{
  "n_layer": 13,
  "n_experts": 12,
  "activation": "tanh_gelu",
  "moe_layers": [0, 1, 2, 3, 4, 5, 6, 7, 8, 9, 10, 11, 12],
  "router_score": "sigmoid",
  "balance_bias": false,
  "router_bias": true,
  "scale_expert_input": true,
  "init_std_router": 0.00706,
  "lr": 0.000904,
  "beta1": 0.9,
  "beta2": 0.99,
  "steps": 6399,
  "dataset": "wikipedia_en"
}
Below are experts of layer 2 (counted from 0) of a mixture-of-experts language model. Rows are named router (the router's row for the expert), up (a neuron's input weights, with its number) and show model dimensions 0-255. Each number is 500 + 40 x the weight over its row's rms, rounded and kept within 0 to 999. Numbers have three digits each.
After each expert's rows: "gets" lists some tokens that make up at least twice as much of what it gets as of all text. This comes from a sample of Wikipedia text that the model never trained on. Tokens count by the router's weight.

# expert 8
router:449440490548447480536568514545530504453469482473545513539487495552455498488498526557480459513551455507431431461585521479456587545470576443540578479497466479433487485572572455468556542495527454481446525530464519466500505473496514526506503513494422521436543445515490506501575498429457512503477439553470530572552493504439485473483492470570467503460497576539461444483484531516553512498464494485432479485503481485471501589458510453484522473531515524478472480579519465505532446453424543465577539519505505468586551548455471561549470486548533513481496548482495437471515500491523498469557570543481544468472462488512511504461516581515559453418527527512572498493438525562517480520483534524558391416531408516518530533471512451561496520499474507503565523548545477486555493502498500
up0:447526589569484578487512640479509450490521479508441435554468332523532558481553479479533465506478551542474501529548538533535476457434477477549507548543424482481440474538515422478489543494516506436472571489473485500463494456472581511513515506538484566468522514561494519521539541511487432513525489472525438468572547490485430458464491528524391620483512482506539534561544518550561522536432522508487467436531484500551510530498506442541496519475583508533521540546545496491455450462477511499486515542515508551573499468415465545458508499533510461522549526482466505484511459523513590538445490502476510426496445517547555529520516504497487465501520480412493521465488528503532464509441497520527465496438468470527454562477494498515500507493491517508544533503517492499446431488510468
up1:466469562489512507527517576432461527512530449452406498511507444584552595517521524463503516466474493485501530409512538517539467475488444504531477525512455483546516526457482458508467550486515531542526540474512440525462477491513567515502521522511504499537509559515498480498437521468534525486506445431445496455601551488536434453448519446454485474466498507452505529536495507399575454417510441521449473471532492489506530410538510471537462423588483489505490508502489414432449437552473494491486483483551500514516488523423516537525486502467489534457474561555400495470478454503515470504473572540448535488508529478539535434523503448518543465410543499525510507441458464532443557527545499508599489478501499415498512532437520488507474486476472464579520530448435447527479396519484508
up2:442530537427475517434586531514520426473483490541464465492458404528478539410517509506511441526528579518442450557558495517446486459493495495470533550534409509494408464564570456464495495486487537418484520505504557464502460500514537529542495478523434578531506511547512494484541451564433469493547540522507512498459491462478520524527463558500456666485457491557489471561502487535517487531399493528536496399489491498522514500505490389490490542432534480534502494530545567457438446522500519531511518514471512503559540501466462540443497490540525453568507480459512441511528527513461610527455483476526508473468513532561572543529518527534485466538442486406491505494485532491558498470432482509511455504458462483539491481557478473484470562493492506482523498488559501530506485453513498
up3:451501503366476538517520444499465518447491498568466525486507515505475469498489475488507465494477509486493548523514512512454524508554460622441540479556457468536527506448491525564436528487501454462516482547498492500581468532544491495547450533524524518629504490507506467480462456527405540508491529478479459527490472513498429508465519477536592420543524491520504559481418464501448470579475627473513512497504527473469497494493485596463551506497495541473492507506535444414487544508434496504492459510453488503521551467472480509470493454540511434472563477483522458511465537545453447473490504482485535427519545523528579500484450410463579497512482500518490487502496408515478558473490544488504436520497473493553502431545500552526519586394491487601458523492469565550517509495452475
gets: ".", "|", "for ", "on ", ").", "to "

# expert 3
router:504429453555459473519553557557488506473431456484506506475491565495434502470514558610513498532544468475505456446557459452462576505443570499515516535477527461482518459558585434514475495521529465457521553503428518493457515501456579509539512485526445523520497427523445469538522461458401492479470421563499536535526514478474525482514468466556461458477548573508449523482425545491540455520438521446492480466466441507449493573453557529505539535543531515480524492571459498459505495463483478444577555514489478463520529559484499562539485470589506514547481516473488456442523484488527460463568557505497549514506526525566530469506453522505564531460537502498542490535433481547503472528498558459516403448475428484525465504475548472568526505578530494527505532586521461462489490461433524
up0:477522600488552516453449559456552488480546523537422516514530488508487482499483556511516472593479427508554437538511512580531526516470564535549550502516484525478498559486469525514598552532581512429516516509458496490506445534458497483532477458483470449517461501454560472480462528557535445430499484531510460487586485505474518535432516446518531575569466512482504465497558500496511551414583500501515464523503521472552507477502493519532516499506544451494491482497479541481562499464573548603499467474530487559528495462503446492467548531503493416486477583480488485448477499403547562519525499588487490523500424530476471463496468509503456447581506474493506529578554498512513483531552420474546511520514555549529503523447488481582587515542537468540518468519523450496572584522517547
up1:493491540576540478518454551394452495533531549551428498520517557499516547510531489485521485528445463491559495509479555573545494501455512545453491506554478485488493500505486484522547486494445517573550479457474460451526563533493503455475512509475495462556543504448518476450434485481500516502509509497494525394551451527472529495435484553533499614463568499510507518537528482490513462570498426569487502434485507508448502574534408542469555515452538488458490445562459411513518489480464475441443539539420497567448534482437537570486472524522507498513498515414413457563500479524472483530508493438575536518469567490504518484461470497456498526488528529494487477508530508430522507466487584517522524509490535557462489428459539503513586441502448496465465444515581398494468538497439536
up2:489522502489490431476431537462514473539519494522497496506512555537499492455604440478514459494467418523514420483508471497468514542431497435446498518456516492534494528522478470404541569429466532484445513531510545502506644531497543482475448513518510533503546571542508533536503449458506537559504443492528403465492465509523502444464439473494533537371524465559451528508478542481476484516542506493542484534489479554513529511488442501493555496441482544519433502527605468516447451516506487515517520517483480584467470455520484562529526537492438504520485502510457496444488520564550559493501481484511512515446512522477564525508499473548557494435477541426506473524467515500542564455533562482450476523497495465482465466474482457457633519474490463580531446511484453476546480499382441
up3:486500570459471460514463552520499494499535506547465460471450489553505460520452485520494473443529469499542540513502506582507510518494491457581455521390491514477435444510510516455539427506490523570503520494510458505448509587478468528546523524483498483409465544472513576575466535538480544481472483539501517515516442509505505506421513525509458470585531456491529501492549515609541456510537532456436516483508507456488499453528528434515490454521496518486514465530559520475524507518533512600527506542513505582541437510558414490477532500488578462522521557471491503436459514502540538495468451601534510595484467456431433514511529568427522440587540479455512518476535516477576460506570493451556471523487515448572519605487521474441571470447480502546514562466468486467513500506508482
gets: "by ", "with ", "of ", "to ", "from ", "through "

# expert 2
router:461449470543448473552565491537508510464480440472539565496478499567430489502476563579437442538558453486444451473589538453457593544467566487521532474483483470433478485575571455502532516517539457497468487528487495472478511502478519521512458515485438511448516436513433473535554483426458514469480451574442539548557509500508458452484502515556500469470502578547475456461481514491491496509425509486457490488479501469478556579444528479484533471534479558458471476596498493466528467486444535464577540521491503474602545553474504523542495523566532491472473572477498445435524518520519462501545561517461509480494501501541545473461462580500543475433515498504598491524426489579524473523499517490560402412507419510535517522483509486537499557508479525487558484558515494485523455506480523
up0:544535459414475549498504431499485545460467493515493499435465524512479509489556544493571487504491533543472531507509477455538500515496549570459414518498463460395465528514450523453415552523447474465479406467511493474436545504504553570513574463502466490530502456469462458466520482462492522435547461510460513469460450523512516478464592476516501497494493510536459396558505520411497472497463475482465498529527563447555515528497509444542486466519449578463418529476564579482574501564540521512475526520478452525487506433478487509519511511486458461483504569519482532569504510514455516547561551430510491449496481512553515519566506528527549417478425486480478526495524486547457447519506584504553494519519448533534547572451588500571464482516556500477432485418548460486498495463506447
up1:486458443450489544483401506426505540485529474453536509596459448484468435514484463500461521470424511504470502533518491456491493469440499538473487554585542474515466490528519483475577490506547487561578530534521475488551473506557517506500489533467560444531492546484505385471481549480472537570523547507552483497480519504586573454449469476501450493433469567457493509479464449495549489571527522489524495420515484510439479475488545510487473511547492404489523512520462591506522494427440502490527456471541566520531517493454485454478576457507519571467533438514465491446529533502449506427503480522507491530476481505472470489394501455485527541504528550546506493503471560519498467573606553484462506495502500478481512390533534558454471478413439468544552495555507461524459526540481443
up2:516499449489400496517418429522525490479444486508522507463574472513460577476512495479571467499500475484438458522497480456504498536485544468470507502508508434510510483493474512488474503450437529566503523488504546496498518523455499532539629502458459444535522410485513500499463429541475502485585460570486532503547420516436531549446493592580523467520520502542504462502501526468523492550488543527385516534546537483552490476490463496498537444532456503493386427485523509475595510513469484488516509532480462525552510418488541462516427470508502504577455526499525539490481501428516437506449485488506469496512532550533545582525555517557455458476466490438479536511530462521490460492524523473514499513523471512370557513454521557457560462557512505494493477450503398472457594511509488
up3:556483498420472474447490443485491477433478529475481535577461446563464498493517446515478542542455491495483544513478515482448498556545482461521566510475625519528518452462583485552531468453514520553559482460480516544535465440472458498455475486469429414507538503530487559491466526520530519537504527520517531544539483509542512448452460488523488423443535478449505485489495405604536489507553437485498563495452487494458527478607494581471568509509535502509585472496501523478538499537490453465543505538463563458530502519505569478496480554508472548544542400527462480509429461517515445456531456507546497525509433467514525474484501448487449435539489489545498485467472460486622506465437481499499480493495526505495422483501452538473426443607490464482536471571547498492523500509461464
gets: "a ", "199", "The ", "196", "191", "195"

# expert 6
router:429421444488475486521520459515475510437517477486530481471454528533427490508447515588393489540556425507508522482570514449473555531462563464475545489484494530476492519570525438463552542499500517500479531503441475485503516522528583526558459495434434507473524472467490463493574439412466515480550464517497487526542534507497442427425486481545561440453539565533519468462455499454519454517433449489524515453472488453459542527523497465470543487534486507445477485505527488451514441449416542479572535517467490435532510549457453501530468490543520497503499562465512473461528523481521518507543553528479468462510546550542509485411510587497563501436506518492555487507454512603520445565497509510489418391532404508529495478475518461578510553539478478488508531552503498495516504436455512
up0:564458479485609505505480543510612598507532532484484500418486430471516591503535525506538517507557535519487490509478509525538475516597514461537529454476513462456504474480465478445507529546552548526505529531497493461523507448511539377515525458503494496463487390541445522525485453510483569472522481554499536510540490529503519543510528495482505494511510499470455482494432536460452501505478550507522493490493553526567506476455454478501485554514513460524489519473532453511468479519489419473469487537468521531535450550518527497503493477510490498485518549456550444550541516510465541521474480435460492503450432533506552406447429588574471447450544477634477547544544512491501525503466472413584480523504508558474466541574573430546527534452551454496493528560506559546447481506514441
up1:550516450412497494492482480468516560526479479508473511496529542466556462566517431479498497483504506514539505491490472445455504525556537476497618497557497476501459536515513377517507512441542526477533502486531531496542520459508516487479519448498527474466486448532517497496564427466541517448606560513483476530451452480532515497481423538531506436489379489466464567439505543501424479483522481465598513496490457469550500489478444503501528512531545495477545498495532565553550500500503452501494454416456575506496475531525566477502488497485541557467561531444498487532552589560445495483555464491425481481453599517403493481563453484543511524511546549476516508491533515515559513527452449527478489472518517580452481496517560424474487462480490471443484542448542499497471502490374446
up2:516478504461469571483516494558524479510466447534503506491479426594537471550558530461546529504491508519470475492428510499567493561475500459509455490438551495525450514500492580628575427564506486529432547447539458482408509499448483504481542478496512528531414537421493482496476518528548476530421498482463495512456433478494505411477492544420484531525525512494445538456555451450513543517468527452505514538404532476528526513559533460536544457462474493535514434503486420477467530528481498546486499430496514483527530502572474472474467507482474510497560515519482507513517481517527535407447523520494500489541417525510559563557447520489509505609461514533491434554439508483454593482510471551473514515548508528525525489494574518463455516516467560464537463531489564523575481545522553
up3:396434514541577472504482470587505565580540508479466499505535488421459516454444439500492575498466406501544529469529538536454448483538482562465475499538499549471535464516469502495546521469469499514574514493486432467473495519570479499534404511474513459559550498553526483447421390405487570501516447447505480516533484488449529481450541516521525520471532525516468481567469481523537495501468465541562492470562505592556488460541500509540580518485451483545453485477548450481481455484451501494523484500535446483420474492476497534522476508481446495538450435483552534481521547497589578498513484545477553508459535501509526533501570505582576503500499453529481469439542432520494426498484442492505522512486513421490513496478496481554539525449519453523489509550497597460468503466467508
gets: "s ", "his ", "their ", "-", "other ", "its "

# expert 11
router:451448468532456462537566500545493496457484444495566551508470504552453479501475544579448454531552455501455436458586526448454594549461567486534555472483481502439490494581578458481542522512531445500460496511468493477482508484476520536519473511465427520450534446511443493533549481443445518476479445566447535568554509493463460466466493505571488472457523576547472456464454514488537510500435501472475481481486472451465529564454518463485555460543477512453464481562478468473539451455434533450574542513504501465584542555453492535536469499565542509491495582455493439443515520500522458475549568528455515479493499497538536490448489558506549479431494512529586477529428486580519468536493518499558408416517417521533492522474521475554492542513496506480557489558507471501534488511472508
up0:537505472503460480397530443511554465544515435471445469434448406558483531492483516484549514534471514530530509506481533567453493552454428429534551466469520616495497452460429532505470474524444522503456503471489504478531543448441499527502477468570547549479539514430562434581519487473562432489515494531504523586531521486464455550539546479520494486519518506488507506434507509540527510429585465499443515471500504607481511484476449549478505584475458547459518417520429424432557530512546513497468497527529433489494499499501560486524493519496521493540564485514457593505508482515516477564506530516559490464515547488484519525496526475483448565529569474490518527520483531502487525488479459440395493500509491488474560528586440549550484485507505576532478397477477483462477536487497484
up1:527561462430428488497466497552514468501470473473515533453505445500464593473551493458495495438509480468465551463470475487453470539515496411532554452500552512481533510455483523481452508534559551493433456485507500541480420477474460648503563517487484552462502493480512549477496433468470524537493565515611462614497439533450534472531542467470477515462564483556429531454457549536548531527476452522475454426489453526428501511495468476491507529419520461472490580464462481583537430483549499509474458502548513482482493495501516448480491505521522526524510535551495412470476505486520562583479481484476525482456433466484484570528551489513453507547449552480483474543508513501530545460497574560540520494495484556561441498549481534465440519536499471459475464518532457514470561418525504
up2:460474461512477463401522392528545477608462439520468546467479554465492564527493549520518528478533416495488527435498552454443494569445480472530594428470524515460546566496464472505502508522508466433461417514547494499477526424526531488532571449547452439486500548466512441473527577444581440455478505486480514519512459518554484512556546428493432411577492502469449509493481436547481524556551513512588520477454498536526534500450506498534504514508456504524462441539515452536503549521469475496486496514473522508512526517431552529491462550433503499499570456463508442499502464509520484473475506507493524484544496484457577532474501527498556495547601502513497521518502445530530463484520507444432524521516477464505520537453576597511476454494537579539491499591503505512502479511541473
up3:475492544435462538536472487507469433529411538536428524509534569511507553522591470479503458490492489571482490460522515503501513524515508530464528491539495540512522505504472494520465546497541425461500510474556569518419511474508459450490544539509558455533419501565509475557505549496522451482463518470488492498485487515425490496546477538460455479553464493447409535481508490458466474374529497462510465441479410493457475516494536496412550473562616550519513450526546506508432504537510446499460502443408553514519442521497488452436537542497488466517537501506626477488555445517558477500501510479496492498458456522487442460547508490542499552482518482459505449419524421545495560373465540530498525506468489572561550478471502480514546541512444513548464476499508572494489482517479522
gets: "the ", "'", ": ", ". ", "0", "– "

# expert 1
router:442443490528460472543557497525517466471462448484583535503473513558449471516485539575458459531562451493476439460581551443477596546456569483535547473494482500441488488583569447474545532495524450492475480508474487489469489485467508515537479522468434500459518442511446489548552494446464516488490451561435532559542506508477450458477492522568512472452505572543464459458493494481519498508435514477463493480484490462447547563435536488475554466539477534448448482563466457495550458462453526450565545528505510475586546557464496534536459528545548501477477579455484440457526501513513458473546579515449491484490497507544560473446483559491564484447481498525588463501431484584514482518494514505572405416513423542538489532478531487557495539503494486467558478570497463512525458507473520
up0:531559510559466489460429546509486495577459536476532515488604461577515532496430521497513474557461470531483512467503471561524499483484508549525499499499489490474528490519489515467461465477445509423492527467470520485445515557497471494468510457515521435439543521491552563521482509479532568563508541488526515404510496509482489553519448543536480467500542532548499504415474541503500530473511568440423492527449402511543411460448420514395534472508450477513531477532526535497484517567517460502464435500541507468509488392505466499485528510441492520583553494601548535527443453485542464546408454483501462525513473450514455460477582473575453422529508457484467499538464473433457518512478490536517497513525496433563507547456479459457554548550455454485453487442516474482481498569528452
up1:426515529483522556498450511502522458518437502536537483602487483518475499469492533533497443471498453494506502516550576453529501521472516513571479504493511547477510508549511413445474472505470451443480504465443507598453484485439506460547510491463449449476470594552546573595487465530556483506529461482469436560492477508529507530479447546514467490466485428477515434506559424449580561540551495500494531548565539522446586522497465537476563448557526503436504476521485460518521518449512455421540514581532462438517509493545493470523422492501601499486458458501449513497558482547530529490510491493492437546519492503536516452447498530526581443536560444534508418558508528512531524451468491480531505503443495586518461509514536497501453524449537483404562468506449487527506514446476529
up2:458540567446548496514491471542586500499496503496498455513522466479477577524587542456527494522486521442488421512454486478475491493463476552481553541474525476575548498498435454504453451535429500492562422417561486483510454383434508454513493511570529549491474510505463506564515550524519590479437518476451489410486524477480540473487448512452476597535476470461519487432548547510504447486542529466486429542437468517431516455561554421504520499492510481467461519457534501504565441558496480573500493501403547458447466540478514522521524536532474501444489543518510517456560535483495430542489522441476499480479516547561508472502502473536553453535468535610492515512495459498497517496497504468517489499504496483440519488483513518501517512541576387499526526585524502429466548448478488
up3:473480557537497541526424525506495483510531524512522579596505496521495492457489535503456492509469462569481551536496540453563543528523504491504514508465516542435506486524503459442507492497517499478488507516477451481516507554461455388547441505567465520519449576539557611594479481549507565531511510546419455473538525483439582563475504480547482464484477467470509488462551435492534495503538531540546476505491490498484449473473430547448478411481531450436539493492478476551469506453547479428537559514513461489529495533488519502524446437474565502541512467534507505505489540500524531504503443487488459455512535457497516433472516497500514399536597405543503405558472476485528530560433468513493497503437481558608566501547492543524461508461503503427435450493473522479514537546441537
gets: "the ", "2", "of ", "S", "2 ", "No"

# expert 10
router:470447469530455488550575508529504496472489448519559509511467497557459476537455538580470429536548445532486444468586543437450597569458572478538566477494493507444483472581576489473531524509517464501479491527495497478490499479478514539514465498477426508452530459501441496558554477445453519479480459556474538556555502496509460465471492512581494451438520577535488434469483503477522481486434469470449464466484474467462530569465544466496551467543497472453468469569490471461535458465444522449562550510464457458606553556454490507549500489566540516468488585465527456450505504501549481501538576524451499482498515497544533485450468551505552468431487515532578456530434488586499470537494511523557410419517424538553501501476531485545518543502490496471560507542503476496526500502480499
up0:466460614521530461578443458470532475561523438517468454506506477564507506500440596443499496518508456456515571441483509503501471481526507502476542485490408514401486485530511534490459398436471503492472550500567465513517445551468487498574478525502496488462438509600515497543602505495473476524373505506495553479502454492488489543537513556529481473488497561512535445440520537569534542512475510488461455486467514518498487471456557459505492531507509481507472476550493440489479561514457449531501510471500477508480526514470440536511507444497514544437451439418452455474586544510555505490515512553540514507511468486582523475418458454532481569497470532474499527537476484477468520501501571461474479498545468524497549498534532475489535551460490421543520461501476517505440495581376426
up1:518492489529481536528498462517552495490485483498433454517536507550535518512505471510499592481559445476514535529499444515487537454542452496533502444541448499577525525449514484472468465519397514483530550474480549483534507518532492519567489420556504518591539506543464497553536485515558554508443441458575488457502504562536424452449486476575518513513475501485519461496464492410445535432483448469510523508534479457480504553429425468402496477431463530520559489559454498482454472518495560517499540566443493492465504504486479510531525491529482525507472436445497528482441422486533497516578524535512453482513485444479484463541572503425473530534507515599496397460439436480533532466433539540531462512466507500506434510514468621556448429436473561502520503546487518468510503464468534
up2:490516484543449487514462469518445504492501513507520507489485397478511436497522497536521491468505490434526469553466503522407494522492517556515447489566603586531484546468549511487538521440507430536551494539485533519530543513522540494460485514496498539457604571488518533489511500474499492569539494521494421539494400471560478401549529515554505531457602465470503523513482406514455467522567451537530494436527516530505498495522468516530607503514589555460508447513516452536474455528528474413550544509490551473526534528539590489513496512508539500515505493582501501539471542483501455458498487405516465499572532527535502541485535475535535468546537423484517518538500497480556500470443457537464511496413493427500512506552495517504527390505535497622506478501482504489479516428523497
up3:479521510508467493524493572502489484507517504499511447517575574509531485506471445495494508514449447580507467546512463525552491521493534474474526514542427486542451433499495378507557517544482482478484491479417455492522539523528533521534501481537496551519596520464439532548494461511551535480396460507517484518540477440487440459441507537587511483482440507517560430500498525463527434453378470493557519499521474420518481543485485516462561572405534525510465531551465463461490518513498505506519519467537509473497584422527469496476518561507513530523491482486563548530538467443580501446490532451488415514501541501506468439496529511490456394462522484490489453469393537495507468417472562501472502493472505536508538532465503604523491577480492470548508507489520527518461421419523468
gets: "In ", "in ", "The ", "\n\n", "(", "On "

# expert 5
router:447460483525468475556570482532485454479485432497563532509459495522442529494468531566444452548558475484496421446582569458443604539459560493535528442485478495440499469559568458492530495497528428487502493509473547471462528476476491522497480545464438500469532456516450457559551507455462517471491440573429555559551498512466481467506518491579513485482516570550497452466472507480514503497440520467451498495474466468455540575413525481465558465523523537462454458575499465475543455474450519454577525528510462467559548531476513564541476517571528487461491555470496439452500498526512495478537540537465518492504492511544533472445485558522533477458504490515595480537420462575523457516481528500550405420516440541519478498474542466546517539510494527425559481547526466497568487517457520
up0:553537472450556487512487544520411507364421503527430525561408433510476451413412530491461534528407498494526525550515475532473480450510518508426512518529499485468468501546602508527496464601509570467447512507498452548518451538508459437522571601546499504559449577524498529523493563515527447498459415502481534474487500533518491520511487510408481479437523488483464505470438486517515496475511503489504542506497539497529529473520447482537487461463459463486447494475495499517472469541482486457493497497463507493495435469489504546532535456507505511558555513415531488517543452554480512486561553504553550471533484471494591474499477459492533447508449441503494465512494551528533545464529501543455479502510505387531513464518545467456594543587533485502537461539509532528506534461533445
up1:499526471447548529565534525457472475531470475472433463549473453473461579461424485514489485559444466539458457475524530505424532522494512508470495482480452490462491384508542478519485482473471483466522504459484558431429484414475505495545554584546475490543541503538563549507507482493498532437468424493490512535560537558475510426551535513521593487442486514467549493452513523479521534494477535509422505483440543572490525512461503499488537543504585455475489445498502536434563526552512496497545482533554481425549477504497474554589458557524540457436511465481526502485469483419541442403516474499511530437564466513536524406425495483550494443551538471532531512501507476508553489486514441462518471484531497463459476399457515508507591550509541477486553504533498449544472462506506546
up2:552485488431488509532514431543434441525509490495516549461467442497510538449450399507485586489530530500499506532532484518476480478539463490467575561544461500512512517486465465542570506494465542524543474518536451554514520568487548506464501484504558507476528502536473499555466463501582472551497454535497500587489478471567445522500471432525511531441420534448451557498440447529444482568546433447496496445513509475479513478571520498476551558441492458497539472539533452536479497462527477516517478548480570487483490555426524485475550472562459568512531520444456500504601487478548530525485503468513484575494534501434513488496540598503506469486527583512494440388558502480461520517406547523530489492449477494422488484501481491551512458585510473533593531535555574534526516528492524
up3:491511475477589529551545547457478472511473503444458448533483448467527519506390485487508514585470500507502442468517525487441533521532507537476471515516419509481516399473512472561471498464476423475518476416494519439460499433488524518552485533513479471506558533561534536564530476486496516467483411509497494515559547575474515436584531527511623490485445498508569464459515506500539528522448525521445500488429498517495561518484472481448548516505529498448511414487501494410543487490504539458556436490522433462507503535499445575554489578524495501461508459462521479506528507444578445428511463501525490473572460497503513411476492440543486480547567441551531535516512485493542487507496443493468451493513517497438470423471553475523598514508556484487532553531498442548473471518496575
gets: "the ", "were ", "also ", "China", "|---|---|---|---|---|", "was "

# expert 0
router:472458467477447478537565454564501455483495427538572495543462466553460525512480536565445470520515462535470419463602486458455583554442547551549551475545474493463491487576547510502524531525505480533439487502477538504496528449467488524526473512491437531435487424486440473534550492453441478465505481548457542558535518498475486453503488489598480424444473553540495448443428491483506500501411533507462488471491503516466525566509505508499536473498453561455446494584530487529491462467440510506558521527510505466556569534452479500513476511573539480512468590454483471441550530487519448434563548491460518519493463521569525479480477556523511474436474500557564477526450487562532473512511522492539413425528430535538504530477489431548516519505545540526578492575488481500550469498466512
up0:482472483503475519531504568505542537547510468534541506478403475489497519481514476514380506475486488516592525485518436528495496584571519528481557537451446475449441538522477478500444489499453574419492475514557460488456507509478600551540457423452529444491470460440481503457511446501475473531479557478515412469543529521441505530511508481514521478535531502476448501568522445455437531613504527520537513479492499472485501520513604485517503470447514430511527429462498491528549487440475478504461489522530552520555495498311474491509448566463521450499572550462410467497518387528494537542447521493503564464481434520466479510499478516485520520512463514475490528509490582516491550513500487483471496505514508532530473486502524464546563489463520549473515498540569546537502525510519469
up1:496485533476526472374558476460479490440504507519515525484490548464447543608518515509520524528514531523515478459474528532519493490531420408458507476518496472496558514527485536472509554510479433613438518501505518540505520525543427516466576541587483562528539475500481487559494507492512457509514494492456519493449482483496454506492472523533491523532565572546544507416499535572497441480479495496434421529520516534497510471501434490499524494566491591434457493508475479446422516543484484465559402441459444528478544528508538521500510503491533526444470519493589522476584542452478492406577473448477413558512521474476503423480566465487574506482505439512508487532610456462536483463482480466588501510469481442528512452515514468493423469471454495518476487502501536552505482494495544
up2:492462430483461524424493474548532526498528423534540495493486456519486526616550461448454500505539440520494448488518470477463509518475478432411590541493570447434491547501464461555533484559459540496470506525509494482451494502543595549437470519470515502544509461505448478476504457443460461477574554455528418404431467450472523499494490492465514507516482582485505475451490532431525501539519492494497475503418504532507516494543558469488506516475528463504526437462464527475498551475445498529539421511517505520506438453404454538479517543496522523526552512482507453464533491499473521505478507440451447478493506501438467472527584525473527480457440487516503523594552464512553578404464447433453503496506544498552430466527491538487489493575551485571505503461586502517459463465511566
up3:494487463481514538543493556548520523481539538578487511509473482529458463510497447503513468473478501534505546493462461466562481513566512526499561499469478558466454479482498495535487466469504471524505444466466467463503501459463485485491392463429504494528489493514519579419486491444453542518482468509518465422477483489426422441465482439469560481505488501504423524609522453490427435479427441509494570443592514462515528534554540511449563572429503483540558495493463505535497503563515493529481488446545539475536483387447488487510470477474438484552609526477501457536446333529538498544459477551475548492447478516528483542453540473517515479503471476470490555490454539481508570513465535497477503487560510526486438450568518472552501470577511468459437506487475552516502475464498499
gets: "that ", "which ", "it ", ", ", "who ", "It "

# expert 4
router:446445477531446471532572500539510484456479444498569532505473512558456477510477554577454452527557450505447435450584531447454593556453565483535555472485490500437503489580572464480543526506535458486469501517473508476485509487483536525513482509460425519449533445521448486541550488441451515487486445571443537563555500503468465462474499505577495467461523578546465460466460513483525509494438506479459482479483478460463534565458506469478550468537477515456462478564485472478540456458436536454575543516496496466595538554451489538536450499566540514489497577462494441441517510509530453477544570525448522479491499504542546483459481560514553488434496504519586482530428491582519467531490526504547409416519418524531509523468523469554490548512487503482554492556499477502539473511471508
up0:492543522433517533493501500552590447437481564463444528503508518546467498537421479488543511462449469460489500552489483575506506476567484526516489516509478500513523458500419473464484488554471508475569565457524490511513565490409497546525600491563492475514525443436495554533470492530488505526471535518522462514541440482465502520493511450525426494459532538541526479499401412452549492450416513502493478455434448569490493563500580562527511488491486547531440464536498512424563477503525470522454513509526520585477479503585462420512549593552503466564531451533498516524513531473489425499515478531452443515465558501489470538458502481516526503572544479502507501490457512509558525478527484493505506517520487588489503480432481498566606583463474466485463481483564499525577558558473471
up1:526481437528514509454468574502507552534514477522514525454507632465511491522450508509504473477502496459490499513498466530516465532453449484502490488520563500507500531496531556528565473474522542500490469485532479556507448539563487502528384489493497482490486486512469483540536498464446441476489467525544575429468467525542474452474529442481534594555450484451475532541495552513550498557440535412512507505504512511511487456465422506461552504501548409540514565492474567534471513531516514483483445507486512458523470506517570546571568498450503494451499499510478487478506495544512553425452481527498611464569425432460622450546467524464465499535476587506498611520453509472517509502596549530460498496498519500528468524481627497483536481537504500465486448493520560509476436506583540
up2:517491471490489464525457530502522548479587505543491550501566529524488516524622455488515541483513526482436448497519460537478504541506551503458491514482463523472517434530547500442607539490436488479519587427504583471553502514550450509455469448485552524544479432553518456482503513497505465526492519487533513494544546561469563474454499431454532465548629499497465475492601574498510442639520575541506483531457456471482522465513496506505598502442484470500486431517403450484512505436491480521475482473436508544522503543559517495479507499526502506553530508544515506488509486523494494447501496427542414489543477534490512525542597518448507460485541481565501517572502472478454468521425528464445516508439526502498509451515575450513522489539497499514551527542525454496507576465515490
up3:455527486513459547483540438497508378553467464591586460475492391525497501493532522554468430498516432471491546483514453508483512473485513467534530485518502573450591530507508423547477477522556508487515551539490589527511458474495508510484580556429488602488586581551471547486518521498536562474431505530549510496521552563569463509552532531524571519412479490519448421527499459512467598458496450517510504505516463552503556581464554532485554499499547480484559566485512455514524482420513548484510527474482524466453482533438470547472509501550547541520542508503468562504505561524485485532501533499527464549474528528532516478514504532562485569523521464487473423484488426482577519506508456550541502498492498489492478488493402505519437520551488457515474507504461503517540536528476497
gets: "the ", "\n", "The ", "a ", "201", "7"